Weights of a small mixture-of-experts language model, trained from scratch on English Wikipedia.
Training: 667M tokens, 10183 steps.
Below are experts of layer 8 (counted from 0) of a mixture-of-experts language model. Rows are named router (the router's row for the expert), down (a neuron's output weights, with its number) and show model dimensions 0-127. Each number is 128 + 32 x the weight over its row's rms, rounded and kept within 0 to 255. Numbers have three digits each.
After each expert's rows: "comes before" lists some tokens at least twice as common just after its tokens as in all text. This comes from a sample of Wikipedia text that the model never trained on. Tokens count by the router's weight.

# expert 125
router:136211143076107161110152089181047097132174148152107079132154105170152116167144129087104145088115105116124117152100157166120128146138196086068115158171092118148107095152091129117137101108132119144120139142144142109160136128112099107134183159066163111159158088161176082181100132121066148126111157095101100192069107173093108107050146158139186105148118096106123079137144112168118106088149
down0:085120085113087146099122109098140193125167065073149085161183182122060113125118090107204125153114107145114074068152137153145109114112174124120139126116128162131137070112150131158181106076094123081149152077069165078163123106155136139083182162101132147107123129096148115112130176127111070137126127105135110149086166171175158165199160175191133139149081121156140114132105152143123112132162
down1:145143087125089201058094132123160104128110181082128153125130123135086117144128108140075116137113101142174108138127155123103195092157142089085101091190100140106127148182102133105152145118158146157151144160140144145144178166144109144114218114061100089134073128138123171082112092071093087178114180176098142110077135130113103116145124120127170125157120162228100143128126169076175125110130
down2:133170156125133103136114184087163151181087099134180135101135097099147123142126102123105077115130109175178124035170100172127137119096101138100121103080133148184127128154137132087111136164194121139124127125161146110101165077167093206105140101163134055144072082150162135177135122137153081083079131109105104139165144093145103077157171127086146171149167152161118180074069137097143118117106
down3:129103097100098117113139158147082130128156140136168128127148164098038115080130108219092129147138164075104088132145146218086111133122164145165112104168205078102139093153139102123126141136129121148138107188091108123128157193133187142081128180104135181130106115139102124072127105129123172068183109147102117094153107093141174133108150126143142100145100114133079116071181184150133105082110
down4:161112157107164138104095098124093114113162150124126135133121137124128158135171131152115135129128167105185197101140127107174163097144141138192111204182095121139146166106109103085115136103093143053133097168145099089132168095180162119085110090068108141200181164188124121147094096105154212118102075125079100111120106181126148111076150112096067139171112106128085077149097110164122128137095
comes before: " ", " |", "%", " were", "4", " Total"

# expert 69
router:120100189121153063106122120120128180123154143058175099191138132115138141116155157099096120153125152125133166069117142168092133151128092116131128145165165090084120182106103104148153148118130137117143144113104099128120139099119138075220122112139086164086130187074173162184151068103167106143106171076165081124124153072145091134145178163078149123170086074153111107148054115156117147159147
down1:145118184134122099151106118107077110200116094150107134136142083101110132181075176193167165108115109097129078122135167182106088154112159141100046113163129127108102131145100153147123133129112166117126094154125128113168127107107110132152102148111065143128126132140147179169164099205050080177088130112130096118151138145073075186093067116125104121105132121138151158155141112193178189135083
down2:124112121117148129163112113076092058068157188164111111145116125111169129087110158139137138181079138150107126183086085101144085107048170145127172066140113106133180109131146181160135220113212139137139099103110159121095142138138146139121164111135095137121191121150221146119145132116113095108113145108151121112089110118189058096086122075144131114175152117104160131139151122090155113129115
down3:134130109146129174066115118134160113140067158179126127147134156140132117113065153161140178183098166154131152116174103149108110105088108110140128183107093147151114151105104104133085177165108136192124112105089161133109114137125108066185148089142102100074083143100114074187121144146145097076099135101223095117125143119111075166160140075158129200142087068118109106162118146126156132205123
down4:177168143131105141092157108090116090117134161120096138094146128121144155114089127089097109168117154210113134100130100135149114116163132188135158076125139146121117108077054184090097149117102155111146170174144130206130127116135105160099148108096075156148144154099106165096092099216124081196097092086171079161144116120134128211084105157137074089153113164097156113128181148142102106139113
down5:139105138157108136168090097112168118140107091131124184136124142153130131147110121135115055158115131146131107119117066114133114084130094139131144118114113116159129081133149132186149162132060095163149145089116105102167096153130094142119141096102106092124102143137162147171097107058186141082146072176064179103244087162170169168171130061138194101078120144148172132111129154124172177116108
comes before: " of", "'s", " Minister", " Council", " College", " General"

# expert 118
router:137118111162159128184134172098082197094123112167152092104082138167131094128138132165055168129109133083148135123155111117151140147115145090120135176105105097106111168167131127127123116151099170104106150153173124133158146186143113078088174159119138176089100091144099109169219094197099151016110105081079116159134162113152114117087116105134101126126112154113193143066102127115125130121175
down0:169158142124089164088132146147137139094150100165146150157114164173117117178178114099123099143081158155103077123085107130104121174111135158173154098097132153082142132104148108141176065169104162150114036126127177127125136084167193140090109083131093154139093081109115122123111140134164100120112099086111037151080115143174112091147158182207084137112186117075104161147161133132172126116126
down1:162083142180152148125157103136115162177123135120165177137101110153110099130097095123125119087208075087089139111089088147160125083136131137142147122114125182108090118142050138132087066093160115152116089082109098138185062117135159130167141149121154134179136178178160113158125207069095126069142126090134107133135128162102109165124119186177202080115114095106115185094129131133137158111125
down2:190136151129126113145121159157079115137156127163186086143162063171094112098133102087177108078191131165134084105105130168151118138128113204136129172170128076143108084148117146100211079106127156163054150090129101175107133154136139172132154146115173113121113098065083179166124115122132100108111132127098092077126123098143107092152100158183137109156134148069147118088169135103090066133139
down3:081146182159158129141124101157178103087107121083103167168090105146184126073080115127068204141174138154140097161134155151087084096170138090163106134169104058114166145112098078109129138140146121135154181143144119137120125086140176132129144097099107085163188128108080169161137143104091130142123160081125092104124153192153113115116143093161079110184099178175078120179162112155111111094092
down4:122142097103102144127099133096121101099111124220102169120045123119172112093109216167108091139073093115116191119105113130141140119065102176145083108125150090111126121176154112121139112176133125163158139149151142100103113139155142122089156106145097128171125095116187151127127082160178172061163139100128151118092069130101186187131098055106151154153153152150174140105176108094153165110141
comes before: "-", "2", " mi", "DST", ")\n", "):"

# expert 86
router:075070167095117129144126158112152073109099114114124160086105158148146132123110132098132088128092135156119192162141149153107154120150173125105107112113155094184224122089120128077145151111143108146085125105157138117150206145106117081142112163096136035114147175167063202093146125110180119107132092094097153104130092171130145093089153101169196160084139146108070129109155140139081150119111
down0:155151119170061145127142113097099153169142147111173129129113104058178108137145123128184105152136133138106073182103207124128121079126156111114107140119116095148149109184150207158112167094201173108167118108132172151086122214105101119167140166078157135156107173152129120085139083125149128151113084120126169084141082102132116099156107132070068126110110100133125182133115083134104059120118
down1:158120148095089094135131166131136095134150077159142159105115126165146141133170099182040103159151088136125096125169187175169129175136097120113128220155137046150161109149134146087161112124120108145142097107115138116089161088100143161068130141108125099080101101074133186123092115171142130075145102084115139112104133131117188137081215131085171139112133205132118101085119091131131145148122
down2:165178162108066130161153132173104153084124136141156109169098112113095069090135129155134133124128130138158128086182126132142138136080140163149127142110094197112087121130123116126123132118123093155151125136113135099146045145100164172142164101196097134146120084100118137150147189070095114012125111035094141136134116151105143160121156078184137074098144116102164215175136139132126119118130
down3:106076115149123184099118141144125083095108177148081190150098138166122124077125168154068147150169091084157103085121181034095177130079120148176179161117136106135118146127178088144118122075147088104121134089186147150138128150149149121120140104080175152131112167103120161077168103054120147151084110114221119091108103132152140091172136095148160130135125146123102118144119158130098138164169
down4:121086108165082117138122102125138127131132115106152134131127179112158163164041176095130118116094171137129194113106167153090165182151121130095081121102119121184160117087125114168143136097142107131115083096076162138149157079145148102100104126104155088190194137105164084110100137089065131122143076186177143186142125173152186093157153096147098139122077108178091117181088105121067153116121
comes before: " was", " on", " released", " the", " in", " at"

# expert 5
router:118120096071097149124145179090157097118150129123069180136124072167189135112136080074174131153095164088187147155196131141098142082133074100096084092163102140150145109112125185145135105134174131059077097106170151137120125112138079165170151125095118123168154192177132155104121130082112120113153142106137114174120047127157102157143164144138134076102118123051116092141141117115122159152171
down0:130108170162153127129079150151124156139156145115170078090167176142165147122146101140068082154153127158083124098113088118127076149131114166177108198105129143103083111139083106148141127174122117198118134078121134121113160098214120094136142109138109100120130091126154065143090192151138099156099111232076078166084174140120128148083123099116121134126129143145125054171153113185136105112094
down1:160078111103145103167121102167172148117096139140150135159121124131163120137151109101110124071085141101144155135158157162138198180073169155105091095141133106212084099115143188109135119103129142121093136127166169140117068073146137114089160127138102146178139229108163130165157095105157166090092150116116122119151086116081084098063099151077172163163137135077127086140086113164117079100152
down2:147131107168157112126141067157144133158128169117076084152092112121128152095160074106188138106136075152131177113093149135144120111095114151193145101180141143095118124136178097140145086183102121144134084089140057165098133140146140103175111126137130171090110136124090099149144120148043132216155103164093158103112109106186117138150045095151061132147121185174167103122088145169141108135115
down3:116101101106100091163099132119151162120139100161155154098125106098131090165163129155119146158165140087117088087114195163112158104101120133098116132118080097120088121112101117118149099118147162172132148100095105177195079112097061158048143133162137148138150090126092053117126155109140081116152169094119124162136149145126148194112157151128156168176130150130184108153185135067170195053062
down4:103127138100104093094184142133071149141101148091130136100162119146102138061112088142219173154139146103130090191114121106060088090126119096178112112162052091101140159120137128135128134123131120123084135126096102142137166108155128148196139119111062139167099100136117073108110158155154147201122178113193147102122138106124196119117147118135130135124107117141144095143187089103134121217199
comes before: " was", " \"", "0", " had", " and", " also"

# expert 67
router:112106161082126125147114164150120122123107127142138097154142115071129133080171211106191109129128135062100221094114110183147146109133133150112124144174188143136114140110087075148115182110139151107122124073123114149139152154056115152147141057124059180105125130091091192170134158127068122136078086124125113146124166088127103117145133170094081135087113095142152200171126147154120151164130
down0:120095063162079132132122128177104105108165094121122120124143148187155122064101176092160106136088155115174131112165152109131160080171181134115144151111091087134133077154091161148123194176120185129101132115114126112160158113123132141141112114135092088051125134141151099126152088094145064052131147098195123157240170071113120146159083147088126148139131116146144126098161168123139098105133
down1:141103074058116157127120093191206215138169127128094142223115151169155160079094163128127139112103151164140164130086100131090138057090156127109122116160102153158132148108106131144126143119168106115095102080124185140121106112177134143150160117149119100096136103082103146110146102147097186088097065169127136123130166130116092127103127114065126125130113108162113153150187192168090162098086
down2:181095132070082128093099115139144120113187142130140113173091186050114115115160106152116127204134112068121081122151101128143115143120149040091144065139185128143096148189146147161127134141133114101176139167112119162134096132121172161110086080117088163133086104101143125159109118140077177081086144158115178143118100118160078161161170127126136116153119129105070171194101158101171138159133
down3:151079092131131103129112145160113198132080163162110183169195101115150202177140194060158167167083126137104094153118139130105097158106071106135142180159164082141159119092127151163141096170130156098118113182129103094104097189159170130081040141100167074100158102156138120118091147167114106067095121129109162082178154141105107119129091148127118080126133106106125147119126120143118104136140
down4:125142146158109071141134157083152110146180160081099081104097142147111170191157169070163191086113125112102131161109116081144171134101144162145140109108072164186120119097167148102178127156095087084070140125162187117123088133076139108099098100105138173084138127099085129137144117122172074201178114098135083164162168157083132114099114118135132093094175173148136124162169076154118112150121
comes before: " of", ",", ".", " in", " and", " ("

# expert 40
router:116145098100087121102135131123087192171165205136160115138179066048126098134145136108175127142103151169127121119105125121166170207136117156114121106131091077176085115156081104108129149072127189109147167110129138200180150117093139120109166081118169128077094146134164097089113141124138114075156148113140152063137139101138152135145149124112128179097079082107143148137133161066090134103188
down0:124137131127119106155067083086110110177146115118144102136149149184082133124114154119170117116118140118171111183109142079140144124133132137113125115135129092143150129094097080195058165058164148183111124104117202075162110155169087153124142091147161145081114133077016137189173103112119116128089129084102161190168099153099132181148141146080153104148116161109137177117141127093140114111174
down1:091167097115130109131126108102112154159113138089176087142151061142155118099106064148085092099193130075094198102166179152134140123110114139084161144132116082146114133200114154171129164107110115151146118101095129173139148117121078129117100145126194151128137104133122079131139145080143158193152123103205125078079092141145109158171147191097174163125101078117165177133148141112057142132081
down2:161145063172174070131124099090164104111143137113081112114093147112132163156108184131139137125048091109163132118091076099127055140153122172124038124133115148166136118153069101069147152135124190159134132123138130160159091133130101103115097120071166117156186141155182091068142130201094174154127086104154177127111143144109113111168145166107129081154098141158156145133085146143180135150120
down3:125148127106182119146069150119152110095074097108098131125133134142131198142167187182158089132121078098165113106125105104167139087165084158179153088137134128117106142112204094188137119121137138159119144087078139121085129236133164146097148146091160117126087137095141132151121127156119053116131141097083136110034127102132150114122171113111102132117147074087135155089187120146115127186171
down4:193102133120152162126096164139119173165128095140158125115176151138105108132090116109155036109125104113142109125099120169128123109143142091141121092126107158079113096148143107138064172167161110123216152137115163121050107122148159160150126123107121175142151106134124191085106166127089123101151195064061154074120151179132155097113141141115174136161105162047147072113186112109119166106148
comes before: ":", " |", " |\n", ";", "\n", " of"

# expert 10
router:149104153125136096141147121199120165086122171126118108144109131156131108062159115185129152091111141114179138123157054139156123220089099183128074142128119130088123142070140126162110101120104199107099095102095178122145119143134084144106128137164113136142094093193111096139125135164148129137138070084123116188138141158176119113110122080188097067114206177124158149119164062131100132102097
down1:128166123130089122127101086129141074170115039159132182150141153091109107135068111197158096131166114107124117118156178087152168158057169228096127092094132143117151136110153165102137125120140136067152080137069139128164151106116099148125158165151093163086158135155125170150163150111135121098176089148112119144071112108182160111082122131150061089121118120124155131101134142163195095123164
down2:074145138146120116159099151115101115134135079167192154077103122173135156131144176111135128124149090094091160070127163122119181100131099146180152125134111094093150131110175123084187076151128094124186118161122075137184122157170152142169132127170133127088185094119084150132120102173122120101153132106135176102149184151050103044052164108139142098080182081101133126116117113096166158126129
down3:168112171130078110069139123189127140136125143083135117139106110154140189127109181112069106094092125074197102134135157085141156179117146063106128142171169140134114127160098139177110083094168153083162104109122179169138129121147111191110072115075135138124158090103161118117148078115120132097200090101065119140102103221126139107138175161157136113170113153096130123151088111093129153106171
down4:078129093173151124093081185157160165114167115171108151168101096148090100128144069132133156150150080100159083095082170120149089109122094143130118151127126085148166107083125113158071182083152152134164098141137106081121120145163116146155140152111167091134126140139190180159088092079114146131136144122162096100165110150110195151121128051138104088138096105161173111154134156076124080098227
down5:142097204122108160117145048189109135085151164132154098139125169121094082125106158137174136088143157124113125133190126136121128104047093134147105146117125176156071069076160168144133069134164145137115182151086124121182122095139150168117125119107147164158180156147093132086047099124141166116127124155157106077107154122056122078153149182136092094161132124183159113125098158129123112084124
comes before: "-", "|", "   ", "January", "Representing", "W"